python train.py --n_experts=32 --d_shared_expert=0 --router_score="softmax" --router_noise=0.3 --norm="rmsnorm" --norm_place="pre" --rope_theta=4200.0 --init="uniform" --init_std_o=0.00529 --init_out_by_depth=true --warmup_steps=452 --max_steps=4007 --dataset="wikipedia_en"
Below are experts of layer 6 (counted from 0) of a mixture-of-experts language model. Rows are named gate (a neuron's input weights, with its number), up (a neuron's input weights, with its number) and show model dimensions 0-255. Each number is 128 + 32 x the weight over its row's rms, rounded and kept within 0 to 255. Numbers have three digits each.
Before each expert's rows: "comes after" lists some tokens at least twice as common just before its tokens as in all text; "gets" lists some tokens that make up at least twice as much of what it gets as of all text. This comes from a sample of Wikipedia text that the model never trained on. Tokens count by the router's weight.

# expert 3
comes after: "|", "-", " ", " |", "2", "\n"
gets: " ", " |", "2", "\"", "6", " No"
gate2:157128103121197107147130118076153179149110151136123155123150163120101061135125092050133140154173133136174114120142067100119068089099144101121093149087110115171206082096080145159163137137140169144176159094083108135145114109122114104118173143111162101107139164122099167065100096165156133112156116115189145104078151113132088097097100095088120080104130144098125132093075134090073162134157154166087041114154098160114116089092194140118128097179110171123118169141100078126110161118153117086162168124129109111134165191073141140102170069128171170202114130154107104133122106147096187138102140096099092095171156102097114115056158121116113113161180112176148180150106128113166174175082091138124125179090113119133169169127158113167049173086090188130139105093163131126110131132118103
up2:104125190146173125143121087160121140141145203115124146139166074115119244076086176130156108099154117070072147132130158105077155168103159142168153098134155149102163154130161117090110070102114157157113139115186155154136096074111119107098075126111082119173161124161140134110092177114176159121161126046104172142126116162102112112095105118143152168104123112135177084130167068156140138137125119156177145143099157124140153167146071131138158125059111156140148155126128147141151072130097158164110116155140159097149129076139106137182119134179048116071116030147169167142147116106145141147150135156121129163075085121136149113167071116132088112126092126069160123207127154106068063073121157160145112154090099148175127135158130090153153093121127159125153103155166079121170102124177087
gate3:075092115128173112122204150089125125102176145139139161163158161116135110135136063143139094142154121094091156038147061073098124131128134178128086131145106096108187104122116167105132125077094147153198132155129130146072174111164064110202209119131130115177106130108059139120071065092158120138149088084161147081091150147105164108146140120076145108149126113126143161114121100139120178123112108129114105138113126136129144106109167116154148100129143103091112124130190124141115124146142089067113145072117100152146089156133091181111128139160080043132178177151110099117193181147148155200099139122199118145167162190093134125180145107137092177117102226146145164105137143084111148111144109146100140100115112156116111090089152099159166137084140129156106111174130195117124173139107082
up3:073093142124142138139157147128166190126185151156082092155161161130088133094114073115162120097114113136062119083143117086105113151251137125150101121141108143100150167179054186173111089121091113136113136182090107095123115086175085152135137113078125132148129171124128194169105091185126115126072112109137136127114176153116107131106165096078046135107097120156153145131137160074139128128119118103151163216077121152149111128109160165149184169110180072111114188147115136188163134177145100112141081102083090142102097095135136180176130116161112184163147130134133111116145118118071178185117162100132110108155127127106147152125130127082054153121068128079112136113183164147147137160162120139093151145141130121117109121067165095136182123102151084124059148163094184099140141157149134
gate4:165036164057150118144093152112162101095156126092088137111127182125176136106071085102107124178149086093144109148092102110081177083130173138144102161105196132091119087116155140096171095096169187090124122175167152123129163158093124143114145163060211130146140118075104177081113166132169154115078158137157183128113075104103159152162150173129142099142084135112124116125084111088181149166079096093114126117115117128177182124115165148127095104119161121098162190128132072111086120121127151028156098164135136144108111162174151090118112079150145170138159128135156100133128067141125132139135120149087147137131178162073070075130087158164133118144146186138093134155143101095131184188112154129125131181091090157155124137164122157089133146151149153051157140124109141141107100182094141
up4:068093151117107101108131126172069123081139098153093120158091163181181102113123154135132116101133140140140140087130122199142140112202145119103066148071127157107107080119099170125118183173073151094166089180091139157156134082128175076166193132115119121131094099100124128162088094103186174147132172096104157151168122110163117143150184172115101160143164087121129143111108105127125139169119065165119139118185097176093133119083142147143181139179134130107106168143131143145152120124119122085109149124103125154060151085115150120072128175164129170125119093099106156100165105124127109087149135169143159128107101179086090144154160132101143163183134125074171123112153154165183118101135092145048069108213167069145140151143149152106117075178136087013123150182125095150124105129122153
gate5:111095144172091122073154130156162140167108125136123169217128113124118115135161120080168064086154153106102129116134098123123115192158155129125086187106179098183136155102161112117132134133134207064141123089133151089092109074076162102101126077108185148060151098134072168142102084102116132086106156103134114071090167099112162137131112116130094105178162122101134167050133148081089122112172108164174099199141094164134164112113149116114091085151186085077105150203099106089091104106085131157134207090154155116132161136109149154131123113041136168201137113089137053151138081079125182131144104105075110107139135111151135132110147109164078130155193149152135121110141161101121102126141113133167157150090151105133097209118142116125122139114172122127120165139098140104110156091119112
up5:153111138078177084180113120153179151091104155106172114089135146114136148139076196168137135170172130060189160066128156155106160145110130117152175140122098172115148111136132142131162105140160114136173126195103107179142116120148127094121091201148096136167174169139173097073153132191119153134089146052101177187105100157133049093074108157105108124136098097107121114125118127118121125156095121099109138074082151113155142166146173105124132119119117153212118143092179165159073158079136094079120098174131126070173105129088105167168160133154116140059148144177101151093086081097073099163100185138156120100130085129122123083149120151103128135121188115137121177126079133151110131164099134103124079188132099115143147051128088109132111092087117162090146147137158110155116106091174070

# expert 1
comes after: "\n", " |\n", ")\n", ".\n\n", ".\n", "\n\n"
gets: "-", "|", " |", ":", "==", ";"
gate10:141157115087159132089164110128169150103104140112086178151152144178152065115122127106114092140169110140146054099097098092131193114127118087129156169094100110155104123163097135136104149149144100114134155068097143132190155092120138140127120143114143145151091096160151149064097164106108154143094145154110111145183178181079151173101144148201099201131124140171168093099083173082141154099146171126110074132133159103133163082126081132159148097123164138104154122150159141127084167108073180075120140145118147184088170097119138159087173123159113079180178093163132122084082084085085184125150135122095185139090153117128122131157100162151159088111062118157049076089160097072161101178088138137175103157176088147150110195103096158113108134101176163091137145062101113102120119123129123
up10:079140047119139121151165109164138142126161153081173106138117161099156214090101136094088145153085140148105180197158139118109137144112160115144120091076083146126113212136082165129111132146194118096101182150136137154170081171134091088159131072145142046151123156117064149165090126158125158175140131065134120148104095118074155172200096124149110146091122100140142106199152139188105113147131148141144104111141097106127101124101059073127163112107135117214118139133144082157116135136151093140168123092127139104161166174121149158126176134114055161114121141151130159109200122111125153122114182157098146146110070152165117150155133133129150123182078123171139168124155201136108126107156143162091133133123169111140120095070146106135173193160163046146153125181169131107094101134126111
gate11:115134126138172132109170139114167182130110141205182124171141157089188111176109192089166088162127087105179088126153148137139117173155075158124124176125158132145166155087162084089146077157126144131167167180129114084105133167132155122112132144172142097126155147187096115098107162090139143136090105154165128137157145121089134141096084147119152191109170151148094081117167167178100080145179106064142045158129108105104104120099192126187101120157144138122133141124190068099129115124138123083113150122173072136095136148131115170124062169081133136116175108179142179127157145099163182124156112145143041110101142119118152144042135123077170140102101144142080201142091079166091143130145173105129121110137118084091077118135142124157101074156112120135154081167161085104134109157076127
up11:147132179141160102101188167117139133124105129159197115126168085161100113152120152081113178105107134142156125124153154116088118111142068110146138138144156101081152116095144120127090067108116101149143156131126168065096092137072108144115103093099190099116158128135070079115096115073133124146113072150143130152153174185100152147136126142149119186124158201174117099149169114163123130145223168164173087151141165119131061144103111134124157094161088165117129111158162112101064177112164060109086139100075172075144121079084140128155159110097134106124173099187156121123153122132128072175165178111166076121185102076114147144117162180104088088158093109173130175107089074126161172192114165121156144108167138124133078124112146103089158183144175102152141092127086194128130131160082128
gate12:187156107180173162114138102154125118186088157119153138134155101132129078178158150157146092159081152145165115134093133108157096189126122164182105081197102151069116065125166124081152114155134189136118141108121119182123135119131165198161138156152154179145142176182175078089139153186115158140100081128205152096073133159069132083090184071152146172134131086148103120179150115145127176169163074139153113145102166174128128093101129159200125184104076113163119151087173091131165116144111131131144097130128124165152124183138116104156123085149114154097123107171117139124141050116127147136126156115122081132101109148168133127100141102135126105108166208147166104129153054124075157125161123165132165081114126143064118101109105125146171076129122063129097080165087135148095144096172139
up12:124093124103130176193134178118156116136147150097124098085084113164115116113047143156104132102145103095085101123111094132105096138160068174099088145121132129069108167087193124195132141131165117157102126172116141095115104122087086111151165147151100165189145101117147142091131087098179141092110159058122161132152187107131117143099107143132143127147165166107162130118104147153118123117082169146089123068116117100156159086194036144182137147114150101086145138132087110163121170136119140133146158121133091163209077157153112137057122152137094140140097123096132193145112102077158166128171123136123119171124078128116135138132177159149161135121102076079096111184092108080127062126074074121160160177144192147115120161067109156179200181137120121161154151173098155087101107117196156
gate13:136074108106148174084139128087139168157124121161105133129134173081124145122174118143127064158130129093106069089135088101162081074128154114119114098108081144139213074068157128064194132138104128104165136076120131139168175148154149131140125179109116160111129101114151117142137077080131106147160096169121107101126135145147113139139068118121116133073096202137134132187084178188107099097117149170155120121106168098171074083118124186107160176139149155184133141128121123122109176122107095095096087156146071165190132117053133114183107129090106169169127109176102083130094168098127136144114179150113124108161144099110099134176170183160078112109130118092100191099106156140117163134104162115112071142112119147112098195129091024093145178112124198131121101191150109128125100095131117
up13:081147196211080168091131123117123102195154108144136127171146161138107175145169120151102173163164137117114187177136092177117108132108087143165077114171122114132203073100148166131090156109074111130136159066137147125105160116100107108115155120172115179111086122143130134132124148136072167068194127157104181173170101114099154100111068178183125176081096130108137099126140111154112104142120108114137130151079120122093117152108141204115065114166134136072119120097104146147111134108148083133078186187094071115161144118135116174138087116108105088111135143112108102175141148197057163129164115124072128180143130156112119115157145181096134099112139130098173129112136098132100152110149182090170082100143117170150162087070139106095129214164107146190142148158143155098150164103086153

# expert 0
comes after: "1", "2", "0", "3", "5", "4"
gets: "0", "6", "7", "4", "2", "5"
gate10:173182123197164129085123114167149120087147132098151136167168140161091133181122095058119134138101118069150074130066135132153068109120151090150122145117129159113135102162113077161124130132169202079136126137135146161125166117155149183151175109145172077138091165102092142126142174136094121139111082177163165170116098044134129100151193148090090103111127077118076118136139084143152135161141121208148099177157132093155105042159105131111120081143103134134132167132115126146115143080071119119151179136109167118100168088114095078109203105065156210139085175168104146120109122095160154172171161114100139083102114068151113185147137160149071110157088146125100129141164130137167146123132160139133117110094127124175061085103125134105123139150187173140109139135095102181100113181150142
up10:191117147211168175112126157165136141206188078145156180085129132157121091138109127190088157190142109160139102154122161186176074098096086097100091149156081142188133123166168118154128091164122115139087159112164066130097124173183143122121097123115073112108185101118056111153163148137142119098108065163123097138163138100145147105110094126148152113116159090122173095059109112081139160084155130145109143173119131157138108165167133163061155106148126101104106137150159152173097099102147122141157182143114137135130093146101153166152101123121119194109130125121117150158082102187125185113149106145126105144093139180155143066086168140109135150056157132187126157121137099154161171079119109112114147093140087145147114198161145128074123125114166176061116216115112075120110151158136117
gate11:107115103073162084135189177142105109170144133114141092137110154184101145105108128121114123088178135093113158077122107131141139157160081176097075144117115165052069179102111095121152107135094133113151095145146131113152092106171119139186112078173143093098123162184152149152066131123144087149153122137153188119081166179054101139128157084116140075123128151138180055164121135145068128101160146129138078186139124099157161052175114120119119156174104142118153129114146137104131147082193107073121066118115108135069073135102090079128056149163128100099108087141113102108160118097158142102145123143142169088169125109164080142111150181161121102113202111160125173060172124070123199171130141146126102161085151117100167165148117112140137152125090138136070158109128124097136129193175113
up11:170164122169138152063080146121176205144087131156099092150091095141139148147126088164125101128147126068136090074159112076159116120069073171147148123100112113112086124101174174123143156094148133195057134092103161170123152190104090110099126159117076118091156058130162082137152103090168078080130141148092123194163210126072136129155131153184140107131105091152145132084163069157154109161117136180183091129123089100149148099175145166100121163146127149075120148115161093120159121183125117117145068154131110112120089098078138147151147187081146161111100138122118144166151085114117166135159099095193137110165156178182165148163099160118109162098119169114141131123048130141167089094165126118099124182093151148125129129161114111082156108146158096134120113173102126176137111063106161
gate12:123104116080153109102119126118127160132136134118144120169160099152126074080122089111126113095153090093090133149098119094176110137205111088096144161118126141174155214154080104180196092136139098077162136142142095133172160118135179082141104171109161133158093129099124208117146153182175131147139144111195157124180189118093095067098153136101138071135164085170069173155143159114086140124097119121187153098118167091122140147198133101149151146131121197134119152175101072182125169102156145109114101079102083147135124147127174134142097069117092115157131100144165110139108179173136164103117146108129081185133138114100100171137181094128046164140134197155130132150050130087166108104175132161140142142139114082189096094092197079129124129127125137126141108162119154187120122145132101
up12:155154118147116158128147152108110156116093119130092157100095091128096112080126127074158153103084121143092064137097084105083128156103075194122092103144116133123091114146149094145112129151070084129147128177191137168130142150025184093099083128107150159142143202146115123146120078092119133086141114135107138087076171121165180104089128120135127129099065114145165144108129156171111175086156179079092122106088135097146117123109140101085141096154204117078120100121160139120112130107164112108132178155203099075144109166068140133153117096114139087074138123140127121117115079174128120104183123149156111122166055143129112200082141195111153137092155165081133129070084123085119144134115173123139164154094175114079117122148151085105091086132144088162198106168161207157156136097189129
gate13:095095181155165145115103141113107148204131118112062100191139145127173127136124057107145141174130112101167163118156084181147138158123155143103102176107103138164087124139104130135099151118162062093113211130101116089153107090110158184139139173164118137171173147056090131102136120154166083097147085162115169084124142201108098106194144112050104162136185073097111176122097131136104130104143127138106158100167106119171128125110094126139108086052162056150166190121146189118129142165122153123146119071100148152101144151077050156125159116092119156075128156106144169139110129176146099141099140137116172150058181129126098149131083168101129114112168121110134129139160155115191119115084174185132090110142100101138145121142127095110090178094145145180162108124098148094171165082090146
up13:176129216188150152087150158181156162129094191156169105144065133123115112117124097162149120149149082145113151151142082180122152126107153176137125099153107101129118128123112085166178129110079146130157125085124088135104158096097125130077113169180132083126138155169122062108099201093137103129118135126147192132126119130171087128159158141183116113170087121152136107109175094130118066104074109155122198138102153101096118101190115108142145134162185128117087110158162200162078157133140139186176158103109185149151072127084169122167135116109141120079100146185057099106118176131091150221131173135143124123092102176179117128102057127149164111079112120142184081114110092178135114090138087113130125174184145151126104121087165145087152111086145096115124139172138090157101117095152130

# expert 12
comes after: " |", " ", " (", "1", "–", ";"
gets: " ", "1", "2", "3", "0", "4"
gate3:115042120123217124127135089106085136137189073109156108129147159125119095181055184171143188108192117074128156065154108173129162092153081171095105073140127152117120112079170169127165167109113171118159139130135102126123119114150116124113096116100190127093120143069155157070056110119162100103132086116151131155133112143112141147145118096086127075145093082113154087137159093102081173150183113115154108142129107142140130098095121107190147104137125148144077141093098136107097151090106136133136102175145177124162109121105168133191143113164130110059107108147115109158087102126110177129105101076152170136194111103141094079164081090078087099065148154108081139133090108158113116118157107150176116101097124119195103188103128129169181109142183134114131163144113110183148084177118064
up3:091166097064163155152142166133167109093118102145092119129105125182147121117162119094133106106104189144115112112148116113055161062169160087099168119136070054114146149147160167123098153120144148123059098179103175162130143117120110129148120113089165104150132178170080121158082112149116095130135169148089170088056119121139086147063092117196167094126069158143160172080126119142106097084117157170180178190159144109108117126085140131119085115135145133116142131132154116080155130070127073113088096085118149165125113180143090126165174077159118095112090129117184115094104094102140128137144138085085118020094151144137140110152195111201175103148154143071104101091105103134120082108148098100141124159140090115088163094133127133115158201110144112114124106078120100120143052162122113
gate4:115095093089097150138097157100135124089167114106136124152095088135222120149144125069158171127121140171175138090109178129171172109101132138106142179115167107163112100127110145170124144081161095184191129102203162110086125153130105115142103136129176147129113167172146136067162102156091089130159128128103139120176105141154121095117179089048102111121109102066131096163104127084119174113153121096115131092107134153126131139164138158142125174160154145124057169169115052149117160094127098103069111100080171153153071122135128114133177099046183092103125123164084125201164120093169067157169106111181128151132179139131105135076114125135159178088167092143061159106142115107085142133158098170122140107132187120061080163138095122111141174087133082120164167153146119139138167139182152
up4:123165128158161129112132092152098146148133129090186168107132112157138109176091128117142136120118115162113041100113106181121095124126167067164173137144099092195107048106133110179087179081101101120176123126108183164107133109124144113142164079106094176105133079135117152173143101096145137093088140122160145135091160109157062139105135117146133154102118140115108082166132071109133147144121144113128079087097129168087103177152132105150137131147154074114099139195178124097139107129109144191063144150210106147085132150147088160146129105101128164065143101108163126142161169130102117146118136086129127068092088145101075121152114104081135077108146111125163164069200103179072087129167147094069119145153085170095149169122093144173052115121160161148202153114140076111165138059124075
gate5:101075164087155095163091170170141080133161109171146141152117111115114102150140121106141095131182109110127157095165114188118134117135129078109144168068159109131120177156199162164131138133170100177164176136130104097110098125107140096174155192044104066125142145144143182126127112078125089098073164149111088164113092170108131130139136121097127136138176135149146105143099103096102123141113097139093097099180167089143174135126114127138109141166068114094122081161108155100062106083095143112145074114141124124164077150088085110134086076117141083144124161028171125093077185096204105156138168114098134182086153159151176104104096165129122152096193134118100107144089162103174123156095096133131159124068166190124076147077108136144093139142183100129086087109173165089095109101133100
up5:194122083159143088106164170153178149080113152137159130091156113077179080115152128127158127140090119129100140138108160117165094133141101108138119086180080112066195146199127127093064083131097106134119151135088103170123155150154092111185184129156179111146150176128175115102100115108103096138078114118133104159060155183124086165185137165146126184087121138104107125174112115128100124176109104183141128135119100161131143172148145120093090113092135101128185145152134172153153117125184033152109097123171117142115148166158141127118126144153188092165085182209156133095175132162177105109178160136138144116093070152126167150090135098107196150182136097178101099187146141143181120098094127144125143170069116098119125163107151140179088156112106097105090131146148174140123187166172103
gate6:111086170086157075159095121098132084110133107114173196135087108130165131164109157144092155157126094088182108130124147169149091128130112106192160137165189068101130175102153172136089144132090167124085179105196146101114095118155156147112137092140136085064110105113156096116090104125104108078095090152093138124100112140075092144136110171058090170129132099095157089094109105121083161070168112156122108104090119154133161146122135129193073148122135179136129140087143131151130164117122129151107149201147121110171109123091101122090138093096082187146113083071172085097133169181092127114129099150196128160027132203136143154161159140142122125070138108129121132122131149075039123108136159144100099155148107138129106134116068183094119179172093084102123118103109113081173108120079095
up6:093166103119182159102081135078065088104172143097179109174068078106117089100159160096189154115102143078172094101131082155103138076095130121100131166119125152198103156149111107140134151102150178131153102197123144096155159099107153093167111161141120183103113124131134136111138082114168155132182105134085125126106113186100103077148099164121177154120139149162120176126036162113154171105124050197072139153079097164119152097129143170183089134185140107150151160125162099117067138093195149086159071138092123121101092166114131131089075101159134084151122129099119100124128104173156170089153135123129137099125101098150142112150180110149082119153084095154112141215073142158144092147128145153135154130084106063158082129089124074127157154099114144114116144082168130140083122119130100

# expert 9
comes after: " ", " |", "1", " (", "2", "3"
gets: "1", " ", "2", "3", "5", "4"
gate3:115157085102133169068045117119166146111167164095172110064139102073098147099110122130062175142144142125162134095160147162026173105180150120099106162114108074085142132095115117115135079156083125055157152076149099127156116154164102136163135175087120138165117169107161134112114141103176120113144104129151160166082141135118202145116091115108169178117124082140135076085172076158113184074143095166102094119153136098095110119091155135196070049155128174142094113138103112127174060148111129149159155162067126183120091156115067066103142083112090063133094157084141118109111092149120160152157095094180106146089177081108107113153106110121103104113134134151130149069124173096158155119145108132187096152155131105136134115125121101162135130131152142114111145094157104097179124162112101
up3:130170189133141136195109133145083149138127112094131106126088142144146076124162069116108152158139142156090148069144083071194124128111116123142112079130169161201107144156162155166147126114123142047140071132177126094075186112136127155101109053140190160087092158121106140115161091100111083099171143070119066104137116062105066153143097190088205122117126174120163139119160119123094176165135102090131163106140106169085147102082073110089112086088151106132142146137186110119143189080087106085092132110181199137127127097138128129112111057105173180162109132155114095148096162134135092094135163126117144172176108124116124065115173140091100093089155104079153122133164137169166066074096160133150135118120149171104117110133124113148160160140107134126154175116113091156103121165126136
gate4:119157160154178091162139098170107099080155079106114106097112109132079174106158098129108143167142159106125156127075155113160169149110131104162123116080090129131124118155163103142140100157069108200076137139134175099149127093149125118097089059159084135057161049112121135155127134130146157074183149141176110130100098144118176065101132117140088117151143171161147101130083118090151103112148154119174149146091115099101130130149125165124101084121193193159113101164137155133109098090052143193179151160129212116086128111149103175124067135127145135160175106174127088168124139151150171097125141071168143070098164105168127142153141105089123122096141053109106144157095153121154105194203138146071054153101106097185130103177121085124125144153119134111112065106158129083092142161108143
up4:124119087113110145115124152154082082146137155157083097141108123141099180179176126191115169102134155174082083125102153139071106076156120100122070131087089147053139120130148129156113142190119075135176159124152133115122073128059130114159143142166086083143132168145115139179165092108156164108182176168073119135092085162149160149131146092069074154126176106085150098150166101093123144110160164146178062138170147130178195135148156145129085146112116078093137158077133074140050065130124151123152082184098134144088122135120104154154128063078137143089119135156144121125098120162154151156128130163145164143127159133109078186120047126140084142157058082146137090108118140137113102130148173073130122094151149169105172112114118175143192149136146088143079142142133119146173161187114152
gate5:167181147117127115092151138071109122154134053155088073131152081153208104167129090101136103140130109146160122153084183092132107175121134157092114134122103119088133092098078120097155178152107139101136120098094091103141118077184140179120141120190157114155134131174066176167132073159135141144166108185183136145076110081153126109117112112149132077090171078149094164149151120103137229131129097194081116104118119064151087146176139178137096148103136151092153123112181180152107120087095183141101121161093155095159173176141108105096182108194123087183153120147188112127142115104132157166180129136166097056126155083132169156149139125167126169178096138189128104129111123118130182177159137121150114128128102108068133090098108137110141140148145155172122126132095080157106111153121184
up5:139108162161105076128109141153110124130162150173109132117137081118109117100125155128105149166159115098120185183105146111126166107158209083198178144146118124156104098115138135140172077178220159051177129119103072085171073060129149136110143104170099119122109126133131107139068143131137116137187142121153106150114073183149143134147177100177106129142119141113132141138221119120151173059083131145153191176186085112100122115123105128122118140132134115122159091077100156155154111114099132170119113069142160064173132096080152149126070136098111112185134173083111150108115173179117112109091141140155115127128099092087154152124106121161123148052147080200089189115100119107095147103156132121130066117092162158211142092131163140112151107107134108132157141195133107077103160085126146
gate6:155071142145140132113149117150050154116180119133060131149152093124178144127116126111131098177160117089145188128113133136136103096155151108104114097146120133149172118075121141134124168128175156091115140128156136149174131180089094158134139126071192149095101142076125134130133083128072108108052056127112159130156090067171151161131062125079153076182095155110151116137138132090082131155168125150093103133153139141123102070143167073162189142062144100101076121150137069123094172160131095134122158195119078163086153103092114121124161095142136148170110122218165112170134174123135104077106126106152118152156073141204092137133133062179171112168079174085159110074167123189163122175145166124104128144107078142109153137110178135154114097176191143142130157132130131177115139152132108
up6:193178158135094146116103144099114176142157135131112108107119158090122090138124150155150085102100105102114144163143147171156159077115131131174123163126119114162153146127170094083094144116142103117098177136079094136079190076095155093166103132123066086142134140123085126143120094096080132138152060195178049112143113181177146131067109113133141132118110142092106128101151079120083147116144120126177159172158157081165106066186085146146092150147206112118166154112115077137133165128161158086099128120160085124157140099158141151091143188166137127119173092107122103127095085132128103125115157136149101163119088097199158116147135134101130138122118124160070173045137122052121095104183158118094141167145163106119212101175101104127121107091103128178188047137164109114113131040124152

# expert 25
comes after: "9", "0", "1", " ", "2", "–"
gets: "1", "9", "0", "2", " ", "8"
gate10:099111155155153180119125079126108110128113120110095132142141111105085112172116090131117084128140162101103142065134117171176137148167118092106080144147144137134162106103122116141110142177195106108134081161112171192130124084108095098152164132140178122071119136097055176050136103139154166164131107146154163137085103182106087127175101195165137111113114149100111131106196155138132150183094106115090119111127075159062183101077139151131075165124117161092115123146133153158119086187156174106119129161142058095147130110146096079162173089128176139130155156127119116096115114096120141120156214135086108181162077133105168107238154142117105098141107181167143176160135152101086072116097087184132171091147141145078071109181187086121113123128105143095141129174146138126097091136090120
up10:182111155119093181119099107161182134149095144140100124077171094108121143054068115162131110143107078080128111118173111135148098180131113118094175095136100141127113106095168103112126090132114142150086099118134098093084094164142087143159123089194130146106145153059117094141130125049094098178104121167104110089135139149145113128113096098091166099112066099140181143146216114149141076114173117191092183211111197134148104130124112107123150110075155099150161082105110157125123162131095125107140126144113138145110097104129154122163116095160188172107073142157121161111112123113112092116162096105061128101099094160147133087092074141088138117038127156062129122076155122085132137144143108139136081131143139123146142085078190105148081114114064165210106161181103145150176133114177165
gate11:122129095118133104184084087106128175194118084161113149144188116095174119077073144103072142096097120156078187101173153099113131164199193083113115112123136129094095118133107107127129116154115136156075129101167153119167131125146122151178108090175109153123096098164146120201120131142092122169097161111065088179075074103128150137154168118099133118114166118147091140122129096115131122190090137140128144126087072133071122136100147154198138080082056133108169137098149114100140130136156173165155129093078157124150115118164121097144065053119118089117118150134166109139150134137157127160174142196084150110110172166093181156150092041153141111096154108154120135114147191093130139120162161179138130109111168119193175067128140183147126148107125085146097083142175193099074139118141140
up11:168157134124112160115157105084099115081158157133147109067124119118076153148131162095117138167164101088118076141156151136156106108166124195090128179178157124148073162123183102078102127100143146117108080158119149127102098129155091097126103108171072139113157121117089115106110154071130155181090130187190124141137123111164183139086158156174150149089067137086161131150150080152118115147127120078152167146094153112074167099138128152084176112154159173171129142134096108101135069147154126186131126180115093159152106075073151159181124174166168116062081180129156157157089104139131159103104113133121197113088155105172085168142168176054131137085090122142160149108130101177112191117063125142102097162169113091112101139112062118115174093098090129169178132120144091115118162127201093
gate12:126166124205133121079141106149151103130126101200080115134100154166152109149164124127118068087137132158084153105130091140125126097092080095098148123109164064163184106093088122136102174173144107105100109148126148104129114090139156113150142146161149082146105184136099076132111110150132096121195092134167133109120140100073150083117070104191121170138100149145097116088109150145126105126137119124199159206161145100115177135099127163158176145123110086114147127154102126093114065059106109090111098098179112086083178103117120088107102165116134131168163161157186096117162090090130161069176079147163162136130181139132067154162114133085098191132159161096075150116154126127109120118162184080148190088111152128093157115180080086095188077096129113136108183125084140181076122167104112
up12:144109153140070067114094124146074140153133166102089167097118067110166109090132127128147118148152170091063163175159058135082068107102065148102144150117094151142111089167143084107101184129163188153107118127142125135091147147089151058093096132136149170109154129132109125100105137062154096114115119160137078183116144126157086149171156148169100151144112055152124061145093160133108144162127093128098154142139146123155182107129150136108123134178181092143106114153162152153131121109102093109091118091173154197068107089179070122087071094141157126089116118128111110172117141136125120112124154152194114135124149114120069153106167152154090124114156087068112169054194152138101127115146171122158134121122098153203098164109109123112113101112077142069178163114075156144193082184175135
gate13:079167143103137122047134105170127103123184184146097127124094117146177121145166093148108093132164075091164098079086130161167057081166158140082099146129106095142173142157074090157088183112119081165104151107103123177166169124153139144167129134131083138086086059131057181156134082088145112144127089140162162136168155103091154157129147184080179119104144106114097095116105102140166143129120096147163121142184134099171173092114099164162194069172135134141116122158114086124084137146084084097105119170104125155073116089126091128098140130164128122114090131098164088107109090082121159124109170159112142109114110169115090094206168135182145141164090135075146139139105108148155163165129161118110158118140107112114093089180054069101141131143103118037160118127104152153129194115097139
up13:170124131125187150175139156106135176157116157115104103141124150132151133143127123109172107110140114187121124121108108122099146099173103107160131178156124100158121173076146097124130059085182079197166106153114093152058129119106184105127153146086131121108122133153130128103129100143149150074181139072039114109108117151126112110094123173086184154125137126161175105135124151129101119125091120093167203090145160144150120088088151128121137130095090151120106099122182048203126126118192115096154127107163096076172119094125157110185132152135164101132164192190154147142114083071132075122121130170120137141146051140161176087143145142117115193105116150134196172136063107133156058152139042122104115141171090159084140130172071099172084093151128158083157118119115128183086122104113140